{
  "d_model": 320,
  "n_experts": 32,
  "experts_per_token": 2,
  "moe_layers": [2, 3, 4, 5, 6, 7, 8, 9, 10, 11],
  "router_score": "softmax",
  "balance_loss": 0.000645
}
Below are experts of layer 3 (counted from 0) of a mixture-of-experts language model. Rows are named router (the router's row for the expert), gate (a neuron's input weights, with its number), up (a neuron's input weights, with its number) and show model dimensions 160-239. Each number is 128 + 32 x the weight over its row's rms, rounded and kept within 0 to 255. Numbers have three digits each.
After each expert's rows: a language model's description of what the expert responds to; "comes after" lists some tokens at least twice as common just before its tokens as in all text. This comes from a sample of Wikipedia text that the model never trained on. Tokens count by the router's weight.

# expert 29
router:129141109202123105108107117115067119091154112152114159158135088111148168151121111137157128104135085190112116104138069047136091128100104115155188160109187187117136097091131108130138190067111109166091147121082124104129135150118163128123152184
gate0:121194110172138100129141171156122129136163102163116163128130142117130154177155156159125103148156098146121177116142119155130162092131127145117137160144127068212158117068144137067106159065116178102154126102126115109119128123105168111098121171
up0:132161070174080107102114084138024048120068121081114145127135114096121061068164143137131139171117106099110121145103177090113143061168183131093118126146148114116109099192144126120142115050109117188119117075176178147152168149066109104095149079
gate1:140128084151089102121098104089144123117164113074144130127098118144105105157110075144065151090136087101160149091098098129080122097100108089117154147109112175098100063146143147114097085151136094147139174117164127067141113177096145130165149156
up1:115109137137152102123126129096158171100137166157146089106184133129132090126120120113125114140153131142157146126133135152160126140138123190134045097163130048077097124110157156169183130133110182149111065207154134193101133122194128119140103058
gate2:150147113164170143165163095123119118121096091191140118116144128124140054149097117128110093141086127156140149077084122104087148173141137109134160142153191081130142082141139193087131179163129078092116169123107142085151144122107121134040083154
up2:134081104049085174153085128118129115136125107096095130130108132123084115142148114127097143164109137149134134120090182129143141105109151123117107176112148074203111148139132098166121158101127101130162039080091127123129147130172152153125075099
gate3:140121163116107068065135115086175121103088143109108086113137085113128147112057085119121086091160120105046125152131122137145174112156093114118071146123097096145107122165018121113122105079119139131045133135116096117119077186118134127087126137
up3:145124143162137119172132116198117128067108118127152130152062125138123127143161141113155118147149164129149135110121120115096093109152177127140061166110159146120180123100178103127101157132122143143125092123118144116121182117135121111115172166
Name and place heads
comes after: "0", "9", "8", "5", "4", "7"

# expert 11
router:113076156136143137119084104121102123146111152079108128184093162150100147173200115164113117151110102142067165138075104148133137108123135125133137098097104088116121148065125139102205099078117083085116086198116139139171092147136138138155129131
gate8:177118098156163129124112113139068117119115085139090099190176118075146123132148132089075076104197129118165114121096143151154120130155123117151134109177155114088138101104148085111151131127079101101148087075136117121086141174094127078155064081
up8:165174129114177111138115124161113074085096148158161089129132181075142092144133128079069103187109115080089170145104209098143131152118106113114144119153146034159108132113184092106098071142136096131074086093147148134034163174049115088164147132
gate9:148110118161146119128089172065100107205133157106088130153113126149083125135165151112179096181137110092134172129118203127079099100128141132161025142157121114129091135155100131113128129045102128156155048092106129137105096110088151066092116073
up9:140163088086106138088110152198138143045096116122189124145133163110144126122118130123109183100103157145115131122134073111193152157152091184123120121104099123129164108093193076133154166158170145087130175151137156073137201142132092137187142160
gate10:173131115131192157115137167118143124092160098072091110121112137168127134172118085132096129133101135142114149166105056120106078150110120069089109149192098209175109134060106074109113133147191064086136111092075139102131120146147118096077091171
up10:022126132189130185105138081136149160129114116136144178134130097084110140058138168106160191148119132137118116153128181111147150099133130101142128118100174030135182113181176131118119150059055144135102153133116091129146178125114150148165125124
gate11:106127052164107095077057103119157150148127126153157088130122165114130093105145153059120115108140159175117102123129147107130164107175118099134182139136089075104101122132145100133159041215133129107190073115134105147187123155108174063196170154
up11:110134041139094084114119102152138183131135113112077137156101105098124101106115163055143147083129137139141111128170162077174151125152149146137174115157116128109097113140151055195140199162088160124169157072167071093135128130143205131229142180
Space and open parenthesis
comes after: " |", "|", ";", ":", " /", "\""

# expert 2
router:088109122095164179172111145093148122187126096129177127140172098127077157123158145105163116131100153089184115138176145148109130123186183080099139102121100079068187168179137132104151088095106200097149124103114103107075095131154085139074086054
gate0:130149119111070111178126174127087089133121112131167121140085119133128099104097106102099104170121119082139133094118110153159206158150097125145086115095112146181184152130128132129139123128131111108165142120073073115126168090117131141150083101
up0:159084145169113079108144109111138199132158049101105091138086089136170128120161115123179163206056114123121119145072155071143127125130119105141100133154179084136154195076183114149159130121145125087134053134149142138162194144110138109124093047
gate1:103101152097055152137149191125107140094164160076161179115193087151122130105137159118135144126160101064167105112128221157138142086129109091131136117118084076141160135214116101104088091108184146109154117110157087120125097084152116132126076138
up1:097117139107110130139118153074111122137165199045107201142171156156086090135120130113160161104127079081149149138161103161122153130144164150143147119118142104210159123153087037125102032129178123114107080097135096115139068116186119148122134162
gate2:114152085087189131168181145103087070146120123110203122104134098117113149167117128123136120159148111157165163166075090104145072069072118087177136142128140194091118175119135142119144147113091129121169148106102051093103169107094162152106158125
up2:135139147162119110102164148117108145096155131098120070105069138124129119126115122115165159116171108091176138157146131175146136165133130096076112140169104116136105116158173122189148099098167114162130146145139187106132098071184191111085113189
gate3:099140129108112080154146145143098104145123117136142139139170111160080130127117130122155200156114105125120145124122144121123180081083112158124076124120152169098121238127116107126166117089163161159106147105129111168111139135143145161151192148
up3:123147181118090164078161145206119124061141137136155103133107157120099138139159119172129193129108181177117086110136175169159181146173113097095177160162004184132050127184144150109114159132093113124113144100140129108160183103105097087146175122
Passive participles before prepositions
comes after: " was", " to", ",", " and", " also", " he"

# expert 16
router:127166077092104166145132108129175118157154078114156217129145132139137171134147106115103152112177134147114063142132195143097117114171151179141143187171132091194087141167125150079098084120102141203168142112128085104161114111130156192137110120
gate0:161083085128085127143101115145159126117084164134070126080158169089112115117135139082120158123109173095112105130130153180118139149156186141143104101088127078116073148189117174130076187136147108076143134119155086145122099092172070101142134102
up0:117045130116109180127118128132170150102120138128072114099136162062140103091113134148117189184133160097136125147112149163075151168153211090134120114097095116087084117187115178110062142116107127089131133122085108146131107102191097149100110103
gate1:084154147107134118118093140140138093083059212156102078214155137118072151112120091152174157092150110149149130103132112132132085168146132104082158117171089144161142131159179038136142108141161134170161108168129091143167151154115102140160142159
up1:143092079123108135150098150084154129139152086098154173092157116146110130157150174079140056140081088129109143140158147093107129075147133147162150137115155096134111170091176142103173083056111115133144123160118161093145107085127151140081091157
gate2:120107134054117159104089077111149160095132126115166101149126144141156145174127120096133155107089097140198148084176180106089131207103152153079145111107104049103125222116125148208137139091068156087103155192141131128166125109118120132156098194
up2:085129122111168115104126065164134138077106173063169127149117115111168150186081103116146108109123119187138122131162099117133121122094109169105182105120121057125123190114109143161089176082094190097100143165136117142181132091107133174107144202
gate3:120146143126163203139123076109195123189114102086083132146137159121125117124163122148157113187143178140161095095114171102085103124145159179081106167123204100170156093124147113105135159148224108154111129116081107156131131098075109193137162082
up3:128131179115181172117105126106138104218133050083095132147174129112124164143128144183150127129158135143142098125060118174128087125117137166091151156154125136134135093159168130080152088151155141154153153116065119166071121115156099175104152087
Sentence-start determiners
comes after: ".", " of", " in", " for", ",", " to"

# expert 25
router:107121097059152170149173160084122099081087097095094099140149147130074146089111119119131167168153072088131106147099146144102111106130201191090098127166121073157096174182133136144120055070114129150121131094158052148150110082103091207093129133
gate0:134129149121100140142094152122157122117072122107075151155178131101153146139074148158107125142093129076136136117168138101116128077107134124096096184126090127144138071086147171160146130077107137093118175117139125128135119117068099212096133155
up0:130158118164160158130125188142086200117104121106117164146145105080161133117053141117082112118134094103063146176166149129137185126120160138141162153142099117127131073061165122142126100166134060099158117139172143146099094101144043127152188126
gate1:173122119098158203130133117158153158157187114134178160148122087144123132111145123132167160153150088184151125131086078140162090104129130112116116121121098149155119156151060131143114136125187118140127076089158159196157108159087153153163151171
up1:134106141134161167086108163141162135174160139152143149092068143136115102064127140093125156145094120158145102133117025139110169102143202110109120146111136092079088149147081170145151165136101099068124112082103130162178120129143194160094133194
gate2:152124131077138127150177119173163133168157102060125084070133146128130156137114095132134121102180145097097166126138120123103126140108134124161145126138056075129098126121102026144081084138099105151144155128113088107079149102147099154141153114
up2:168113109085066089079175094179172144155160139093124133109127133137128162138130088168078130094154154136156174151167118101120101131172148083154101123143113158152094098183085038095086110163104071137161109169111116068091131105186144157163139157
gate3:067133103179107145141140115105125086152164180125143159147126117089134160155150136156107148141108144136175202168142165092086087124182158117120178148088142093140126083130107191145103066160149128096138137152163106138124140099091112165122125120
up3:070145096129135145108189146124191074144129170105118151127130188038093100144096117105073136107116143073106160178133172105099134121128117092133117145096100095103116088161132160135076029125137062111133099063160110099129131119083087164161097154
Function words and quantifiers
comes after: " to", " in", " for", " was", " is", " ("

# expert 8
router:180134079081131138186098146127125081159102138150139132154124147138084162132069118150123132153160103122134179081126136147137094110117095123131145158092177153164112081120148078108151083101165139108130140179180114079162086208118112091180143110
gate0:140108126141105109142136063211123152151175151137141153132123108121084103105077160151118126191094124100148144120110098061133112140076132153159153149129105102065132149142164143164132093082177144090147102110112095110170123133077058121080080087
up0:097073087096118123117191136138169119132154114065090104110071115104158156112197074183139109094133119144161138131113121127063155130105090115108141192156103123153064089163098110098174104057091059135123147178064120122063085115089145131191093157
gate1:082133170097095125119094123135133081108139127151141144137142112086129111116113137152143118101139131141121110107155138123112097076132145138124120084160137179152124112091124130106116091129112075180157138118138149125143083124200133143017155076
up1:137127092136136216150174123132090123100142161194173177173112192088109153093052126126160068111117170157103110102061082153121080102179140144119156120118167126168103122146193097084090140135159092175152118174124124106136129133142123109116130140
gate2:092030046158128134159135126201162111110117104130112178107141135113170161117112136117101145131073127089193103108142108143132201127128128148138170137109106097131125062169148087122080182132124084121065138076072152119128178139165122202158125136
up2:167144208153189190118175116065112173115171154114121091116123156130129067121142158099175131144134106096087143100147102105127104127131158165126139145183139189117142197091121178157134075111139122137183076158160111165180125116129162091090119137
gate3:113070094118116131114117131110134080132080108197127114122202139105142087099113134087104126139122120104098118142118053127148144157170141136153139190150103185142098059205141144130150120155142153174167080106196118138212110150147081142151178151
up3:092151169164169121100157143110144115076158140119102088108096157117073124105092127145171144167150169129146143195152161110137110116103118135102110088128149156075180112106135105170130145110196126080137138098068142172091075142051104097120140082
Infobox field labels
comes after: "-", "\n", ":", "|", " •", " Born"

# expert 15
router:090119174126123103123062155182123117100149134141116127126123097154149163085075052132152192155130108153153142118094100161107145145142090128112127068167121175190156118097108194121168087153093078094161128128076160148178149153093146075099097158
gate0:182118152143197163168167117128177152130090106136160134115118073120149150066124071130115112121141129138173061122107166137105142111154135107101186136122184133167191087149127156093115097155116116151162104115155130130138140147116131130138128146
up0:014177151191072131075134095149127124078153097153105086086121133115167116102116142141160204067166117172129167122178139093088145127131109167125159114106097108109046140084164081127139157135156126076102126116143214153133138090093146122131094092
gate1:108194094086170103074115099112079117152116096101157109151086045101092101082139115139125117193169097166175124120125107191154124160141123089121103099149197123101123132162130116132096164138123097116148121112177102182099081118145136134083128222
up1:150112045135187115075143101081108110133108141150105107115201086104125113090138172158147084151213112063088164092170097140138159132091109097110092095103100153071140147146155152108118107167062094133158074144118113155068106154156134107107079124
gate2:102125061137107106127152108141155124163090118160095092119110201151171084122129173070155168105110160167156137136134101123180102111143084122108065149129053145124118060088109141164117183090104145103129087143154116114084114083119137107173206131
up2:127164151132138159100179143146221153158154097114129112184104158142224104118117161098159118110102141118112112168130089161172084177111109151100120150168114114181132103130138185118089143104147176111132108176153084099058133136146180135157182170
gate3:109110105113088167194125128137117111145092102167128138169099057109098123148092175155111173064061152100140126049137108101142091116141119065116096119159153151148151075064167061144117193149062104097167147144128134107103067200136171163128167166
up3:132136129167178138068095169137114136121134164123146131080125209100162131112213146138078098171144142170098104173169136123130134171125138197149210139073143085147157157168098144124112109147151156129107112122099118143167173048106092103125072114
Sentence ends, headings
comes after: "\n", "==", " =", " ==", "===", " ==="

# expert 7
router:170155107209192107183122118122137100138111143145136069097186075152126160111088166136147063077151090094185125091110118097111108115123166106144173147134122162118158133082191075144123126167119075105133132154144123105072124139165120111184166101
gate0:117097113147120103132108145109070124085157131133159104148164077190172117132119142144139160125107104164167148164102088128140134137072131151107149116149150181085103119155101145131110189051079113126123101089158149135137099121132090154121098145
up0:144111199201142110140120127155124116164169112076126116145097098125099156148131128180146137168112117178174175147118146148113168139118109146108118124155152138155123127138157169146126158050116118117144169084130164133144117095155145158145158098
gate1:185129117189138138184131171153128143068110132168125098086164104097121133125126177118140093172107111142132104114109140050130109121136152125192156104154141161139181102108144160120115148149135137101138082065156134122155164186158146102104162141
up1:124097091144123120114087135130187131146105120080093190109096153176128132144143139095106117102155083085135197077158182166113123182129150123155127123072151100125150097107081107058129123109140134128124118100107148119148132047078085111092148158
gate2:103115123185171087137125100088097140140121154131152119141159101147080139121119122113186177121118145129153121069167087133062118095101145073099112118072130094138082134145118137182142119115149166116130135181203133078139123158122108130144141210
up2:130126100161112074181131106099121132067099119103151138182151127041145144142133109119117146120056105149048122135089061111152145128169115166143120105145176126117150125087106152087142089045129165140145134130128118129117133153111138153113108119
gate3:105175156169090077104118128093154125202172139133179185121108139171098146183114143138077141097152130113140089122092134145117146167092103136048148084152116169092110128115083129093104164169124112120119123201107176100050101163110063087098139122
up3:107077160087055083145116158139157110147114190080130122091093153146121162178104146050123129097153173136180096106106112126130122183049076171089084126106127109143168137081103085113085108148101124087108149196137143117150115151147099090130150129
Event and media nouns
comes after: " the", " The", " first", "s", " this", "The"

# expert 18
router:149123164126169106128141130125098151178124089109167102090171090170131065127122110134116106097200098132126099136144165142144108129091170108152126126173158103118121083171180164157095146142169131139129178141135102087130099100151179192127138094
gate0:131144153103092184166106130223137152136114109101061171179105112139138181148096120140112096093171135143081134146130049104116072143126132137092129113197180126176146090126174131143094139105147116124154193093068143141060101135121085188129091126
up0:108109152060153147165112122124136116088157152145120118153135184153082126139113129164126057126141191137111136135136120142142109133132176140142040151183125141125127129141117169143105155123108097149126197117141150130098162090140114143120115075
gate1:140100168131064031166134141096169085102150124167135118126175166148066094157184054152128111129145107087055096074126094073153173133107154122121146124115128131113167166119133119117131142136160187107147129131136127176112162150145192093137137153
up1:089180154130108069111147142058133158101145078130143125124153122188106143141180095089129122150232124106204122113093105076126175145117207142161114109100133165070153172144148129122133137144206149120085194100107156173086129129144159112116163102
gate2:146133135116135109115124167134078093127093131104128160089136102171178119038107110177054099095127148139143111099113150087123092111118117101128129110163095130099162104135166128143088108139095153110157145112155138103128169196147175104159147129
up2:132089115101070121136106154152093122164128208115177133148107100114119126165084151063135130126143142117132141153134120211185145137122133140097108112103123145063094117116101155184145119120160130183125131128133087105170110159122122199086139101
gate3:139109150115132118203115216140181141200110122136115127111141114186038129105169125150107172151090131124121134120107091079159128166103159222182122140127156153108122186091061122141119101183157113146115103140112125116108133076135162152159161088
up3:114109153174117156014133107101098146108144063139164112177121155116153153116123092136175092107125132079090113158142185146071144095147137118087166100106097110151170036140139112103180106083148106075125110047155132138169162159064105065109091176
Nouns after articles
comes after: " a", " the", " his", " an", "s", " their"

# expert 6
router:168140085182104130101145127156159108129130090151156153136090077102176172129133153190163169115112140141154147170138055068178149144073082094151101119103165170079189060073166116114129165133205150148057112158095151126148120143104121097158109130
gate6:168148109167095109096150106136123134196091129125199141055140113124187106150124154192155155101120150122145111126141148108124150145189101099148156173108133119097079139145115197147022148133144072102114148080077140131104072114152154149081165102
up6:103126133120132152160155163122104152105144169169076123146107126167106129139118113079129107185114160119118103110133097152140136142119197153102162048202126166167174109120132108084165086167120184177142113159139114107137154129107062158153149153
gate7:115140132121102187144158170091127106144137151078183116100225170102150136176168044108102165161088222097092179062107104085130136167068112141152086103143166135150127080146133082045086116060117103166123121141133100107179093074111157158143139149
up7:101138177060170083178148100144107176110133122075076116122086128156085108128136175128104105116154042163146111190101151157151143102235156153135190165129049118129111192119126158165171129194067154126139150071086155129110133199115141123122171130
gate8:119095115112123162186147150128154140101140095192144121000120105142127094131142107135118126126114132177137114178130091128115162138105130126123192118117157120125137099110123133144095120147109142090113116067155127108127166105153157150161101073
up8:117168116140149082147168145144123137154122155075132129140068130143126091098109123096163143089158130094148142131055105165138067141155130210146114115148163133166105105140137087121181075079125150101135129082169147123120141105084153127123099087
gate9:105151099125078171167154097123156162117112128104110135077149129152135101138151173097127115181093137154139136124173175120107164100121122123080198149093107101156131128128127135127089132206148133129153067085087113089203147197127154075144151109
up9:110198105121058167158162088104150134149115106112114122118177141132113103161125167144130103153083134128127153109136170103115123125123106128090200135109135119152138083114111141112132155151116127172134063104070140078165129154141163122147132092
Table numbers, first names
comes after: " ", "|", "–", " John", " +", " Michael"

# expert 14
router:081136168143114112127130123172125125167169137167081100152130082105111137138206104075140132136118108179129101154139068096094117089078102102133075136106156115090169093117151087108104162156121098083161113160075129156142156144140130125126135207
gate0:181115123179121039108070102125071103112150158136090131060148139086132127155150137094137180128139096176100126151124149126119144146176137142158034170135065142126104098091105143105082143088139106102100108131163110124095137125139151152127105117
up0:108144097148163186130199161100164158159092113148168165169099136124148097058119089198126123168134127091145175101138106080098114158094113111106191044137177111135109196169147146168186110170118145168155161107113133131137131177097140088151153147
gate1:129160163102098080126120115139140119117145107123171097044096140126068083127166143056124156152100097141121068115114067133094183125111169108135128137093115127111076153142129085130084152140150128094126094122131078160107170108151110106124100173
up1:091186136100115036082102115161100078121145166119136113110152141136113077125106100099130085153183170160135126171116115156108133132127116105153150121131147151135090156163114148123073159138179112131041135122134118149158108124124114172137095147
gate2:095145196113093128145177135153073101078124105131148095080099108105137056125160143098141101198174096159113129099171132080122171159124134045144146137029233096120119112178111118168129119139157144141153135117148123107155155119081127152203156122
up2:105194129148151117132163162092161097104155130096148117181180131119135073128171124115137135160124086228139131152100069142084127165137171050134120091164164115147164091140097178155130162090216195171153099107128140077137111088103112085167102185
gate3:139171070134158141094142158156070189098115127199167096118133124131137113035188123070145083121118113154163101111106141158147075137102105136126147145090143118103127109110100061165104150141097093117179138147126108122030144144142132094103125128
up3:130194101151134098094151149182083171095139119197163121126134114124128121036180155083164068143105108152130098115103147187172104187154113097141158144101148129117068127128101050161124178159117119126145157125130107112071148138102120124109126173
Word-final suffixes and zeros
comes after: "0", "9", "5", "8", "6", "7"

# expert 13
router:115067109070111087178110115160114152097113171116133106130157113097054112130131102145132099123099087116125160118136162100158187110142090114113174132044102100096079108170116119180177108068129103106147176082165080097174123098049125174112137103
gate6:089193145085105098133171091103117194115143177179166114086081171113107092128111101074065114163147151106076093106114103132172118173162150180099066155126174099102151127139107171138149139109104118156133105103166176070112090129130103141084158110
up6:150166073119169138157119115160117124145169147117125184149114098133172102111095131080053138143106152136131167112106112158123097118134159221163115167142173078117151113146166141085144075157133114172133167020121137089156094107107110103190099122
gate7:151123123115128078157126142114120146106114135170098115200133132122093088142104131108159114115143100112154132122114152152129139140143080098155143120115136118143103123100102098074167047085105102161117119160150102148161095164138069123161096152
up7:198120141149081136143082153168068147173143155176139171156118140146123145052189166071121090135104111103117163125159087089143108150128082160179131141100119166140132163096153117167096125129079110113121092093146081185076140095117112124147131098
gate8:181101100090111154085100119134127071129154136139127183136099125106131124114086186113092084099140107121099102151155112168147170133133131082076202143101105087164087131110172103121135109150147068125149129154126121105168119041101108134100127158
up8:120211123128123137082087089107094091147142112141146161077074151062093161115129172109166152115151148116092131152141097159159165138086119098071169136109091065180149136123110113105126154067142138121130150153072136120150121087094064142092125102
gate9:169136124168167175154085118195111144106137141134145098132134128110124112103157093140185109135121157165136115112137071085161120170167051111164131148139155187113199182141126112118166125084108164110120141108090174166096144085087057099088125150
up9:087133094083075155173085076090125082147088210102150152184118094112084112079126144114158095143131137124105095108129163141080102164134108138133197151195108138120102177100179146140086102132176096125117140120128091150117178149111109089121146098
Proper name first words
comes after: " the", " of", ",", " in", " and", ":"

# expert 9
router:095115117164170130077125100098113154087094076119151082110127089140131111144140142139106099094126123126169097098100140134127106168091124100062125121124087143179136092116127123129073179172104117174119181158167083091105115078148224198086136085
gate0:155118127102132132096203140144116175137134067130149112140138130152072146156117144163093083132096114120086137156156119167211140155109109135127179087162118149120100140064117127144092115134124132173108159137188151161080116085122110066077155157
up0:078120118107055164112171101133121142115152071063121122131115151187054133141108148167080102096110100117126130148149116130200151121105090102125163123211128152103115128163087140101135114177118103156118115134182157109087159099168085106091195165
gate1:135131152119095199116111139081164113154120196131138113052078156169154107181152125121130061070105134110120149159155200152100121169089134158062113183125065097152151114101128159164142064161140114125100162154174109110143092079142094119103088094
up1:129069095125104174131109128135125112069100189084146134151156177159141131134166125128184102115131118099103138078162176128109150128153129188155149124145128030118157148167104117143164149066109127089120089125099106118200113093143105152148157140
gate2:033112141088156128086119200080105185148119104159092095091158128137172138166176136112125111072093144086160202112140117124125152105111077080143162123056124142138129150172152130165159042115042114153137151112149135132107080120177190112124121150
up2:019120113102173155085147162125136174116122056173096095090149147126195086161170129137114163097143147056131228125126152113126122131141091070122143128110165143140113170144126140130134050093030136122152159127174178118115088134162171133115106129
gate3:142065147095099111127152160155119146144142127137135133169095139142076129162161126052121153159153152118191153106116157165103176209162102071147105098109142057152193089111120133143119106123086065119121118149189152183146129109108140101106125088
up3:172148122121165059156160146123121165190187121124132220159120194129122063151157158091119150099096157155183110163118187168136106171171113182138085119119206080207127117166093148163100130138129135158120136136178142133145098111148115217098100137
Ordinals and time modifiers
comes after: " the", " The", " a", "The", " his", "s"

# expert 3
router:154147103118155157170147154078135091169188107154135076175192193076165110111145163057181114124135104125100092082114179190091081123147160085129107143144163101080071207140083144092168108145106176162102101080100123137173159143131103149112059108
gate0:206124125113076142137132109090084091148125076115125122119202123103153150133102174159095107134163136111176167109093197099067162118086137095146141110174148175105141138098174091102112147085132167144101120106152146164126102171096119152196133153
up0:072144136130155132181152113160129133112089161087140113138129140126108123123151100155170153134057102116132084181177146146172136146164121171136049108060180101142145124153084105136127121150118140127124114185117109060158107112134045104111135135
gate1:101113109104138180077112111119146123126133134117049152161089173112094042136173136062148155127115121124094202116137132163089154120151090150180000092122117075118159090168120091193167098114178068101105127097087090122163118155175123160130096082
up1:144082145069109188145139151076117121151074102113143138165142176090161153106165140118136170158146129107165131097129152134123179147193073121106070101104143110170114124079115129135166028079119129130140104131119118123138105182161156142154081125
gate2:089121106141100157075140124191105098165095132078107136135128140047094168180151145118190123136110156127156131125108155171077113106138151139135032101082168122110167197132134121153128125161161137211098139187139119158168123131094141124136148115
up2:123152131165143140138073109153104101105123128061162173127155157110144086101094120137178177117114114089134112109116055157131101077187187151157145139126075159084138120188135105131153157082090144136077163144163142160170115130073137035094120152
gate3:145096118091091109141152114128086126086152192211134126171122148120089101117103114143141212111174151151136123152111097091153165131087107142135111112085113139133120185177168152147115104143148146038076092164157177118115159121140082126138087111
up3:115103148152135154125111130107118168175120149145156151085120144141124087146086153117154090100100112118113127088128177102086071110086111138134161122131180069141170165201135157145110124065164163132167145098133060144065099101122129142122108131
Coordinating conjunctions
comes after: ",", " and", " well", "),", ")", " along"

# expert 10
router:151092120161086129106134101103104142166122166110103129086128141114201127125136090147136123134158153101108135151121135069162197134134120157136109139132128183143205110107089126181109210158184169144102121123111177158091088055132131125146116149
gate8:176113141134112093112122090098118110047117122056071130130128145129160137186112139154126152124115140122104128131122120109084137163145120173111125109139094180160102131113126120087104188153067121172122143136127131170116118087046089103146112068
up8:141116118135081096127120143130122102164111103106099134122171133169120099161137183210142168115112176138129133124096111166176129131062137191084097081067156153112066128133106159165162163176123173144064127183067126147106145129130153121114138139
gate9:105168128118121096115084137072129148121107129110072128105168134155144120186119139154188164103116151089146060114127163160116125158139051100089144135117047150130124130072104118153114121162116176098141072153105191195147102156183150106190141152
up9:140053183067143145127116099131097157174139169181115110176089140112060104048166108125160148159165131153137160071124152110126128100067151115115202089142137141141124110142130125099121055156083119074126154134176103118118181115114114179148117060
gate10:114111183111153126096102057110157092117170133113162149106151093110105161155110195090140126103126118090138142156116104188073113141107185124096115114207166054133122112194143155105129125118104123076138090122144097057106129108147075149131131130
up10:113129192099173152100112107125151110165160107121145198125103079130088145189097178161129109138148086069118113145137141140118084192066163125115091110140135114094142098118137151146139129088153133105082095092171095080125083102116072118143113058
gate11:155171132126076138225095163170062096117145110136121086087114110124159089119118048058113120129148136184132154179106182091061126106205113150104146118094127101123123117167163126148116149073139099171141150140128113115117141148130093104071170204
up11:151184068125086123178104136135079116139132130171117106146118134108115107124097158074177090130175146194156164157141108064106162137174143089125120080081093149163160167105122113149101060147136116119144129093123119142158124123144135080098120078
Early fragments of rare words
comes after: " \"", " (", "-", " T", " N", "/"

# expert 23
router:144183195111118144146176127195119120106127151169090127078100070108097098162172115138111171180089127118107152093089083169131131082118071192098128153103168154082170135114101067083094124130120162182075134133160109196105128156138154084184107085
gate0:100140145107186164174113125083157145130076069180102108146149104104149160133107166197128112120169126134139125121131048119162129114143090152145076097135123074080135130113123133116151091168074084105111131117122102099188196163118142082127118116
up0:127232098133113102123124152151161149148066134161129090117105072093109103086105109187110169101129131144115146150092118083107159120120079152148052125119184126083077135170145108105164146121087126151092142184128133131132097091075137139080121158
gate1:161119093056163140099120104092158105156144189177131152117154162104138111139119113163156113127151114068083104104113106177116094130129059067194184129138133148194121157154132184160092088134122105123080113103109132157199170142137180163122136061
up1:145128137177182189109153185129150141081158122109128134108165134094118182127087099131194108122168125123120095173079087105111121137109125126117140150174192133170137152118094116114139138145094111117076216121104134154184177044146115131103135121
gate2:110107162122097206149136156088129087074132118081093219153147157194082184162179135109088117124115192129137133038124175100159148136109128226119093108108095092110109166083183116141118115203116101162132121126220165129139166120147152112155140163
up2:106169123115115099172098108163150125079084066122161122100132187188159163076085162116118114180091128176148088121146098136128172074117122071101166133094103111173119133202128155121130084150120136110069120112177058118158218120156110191101158170
gate3:159108155139114106132071152176130098137136125112117170153152142121161169170046103093132103166210154090147110124135129096137122124178109113135192131138194074155128108185114137106074097137114157124147109129195101111161142092098107108109098107
up3:046090145118139088065130123064136105109213175065142172112094108126115126135108096130109138153144097130118083117102125162141137132193110129132151179146125146166072107134135125119124105119151147115106159198175087118144130092156153163112148176
Table cell separators
comes after: "0", ")", "%", "4", "3", "5"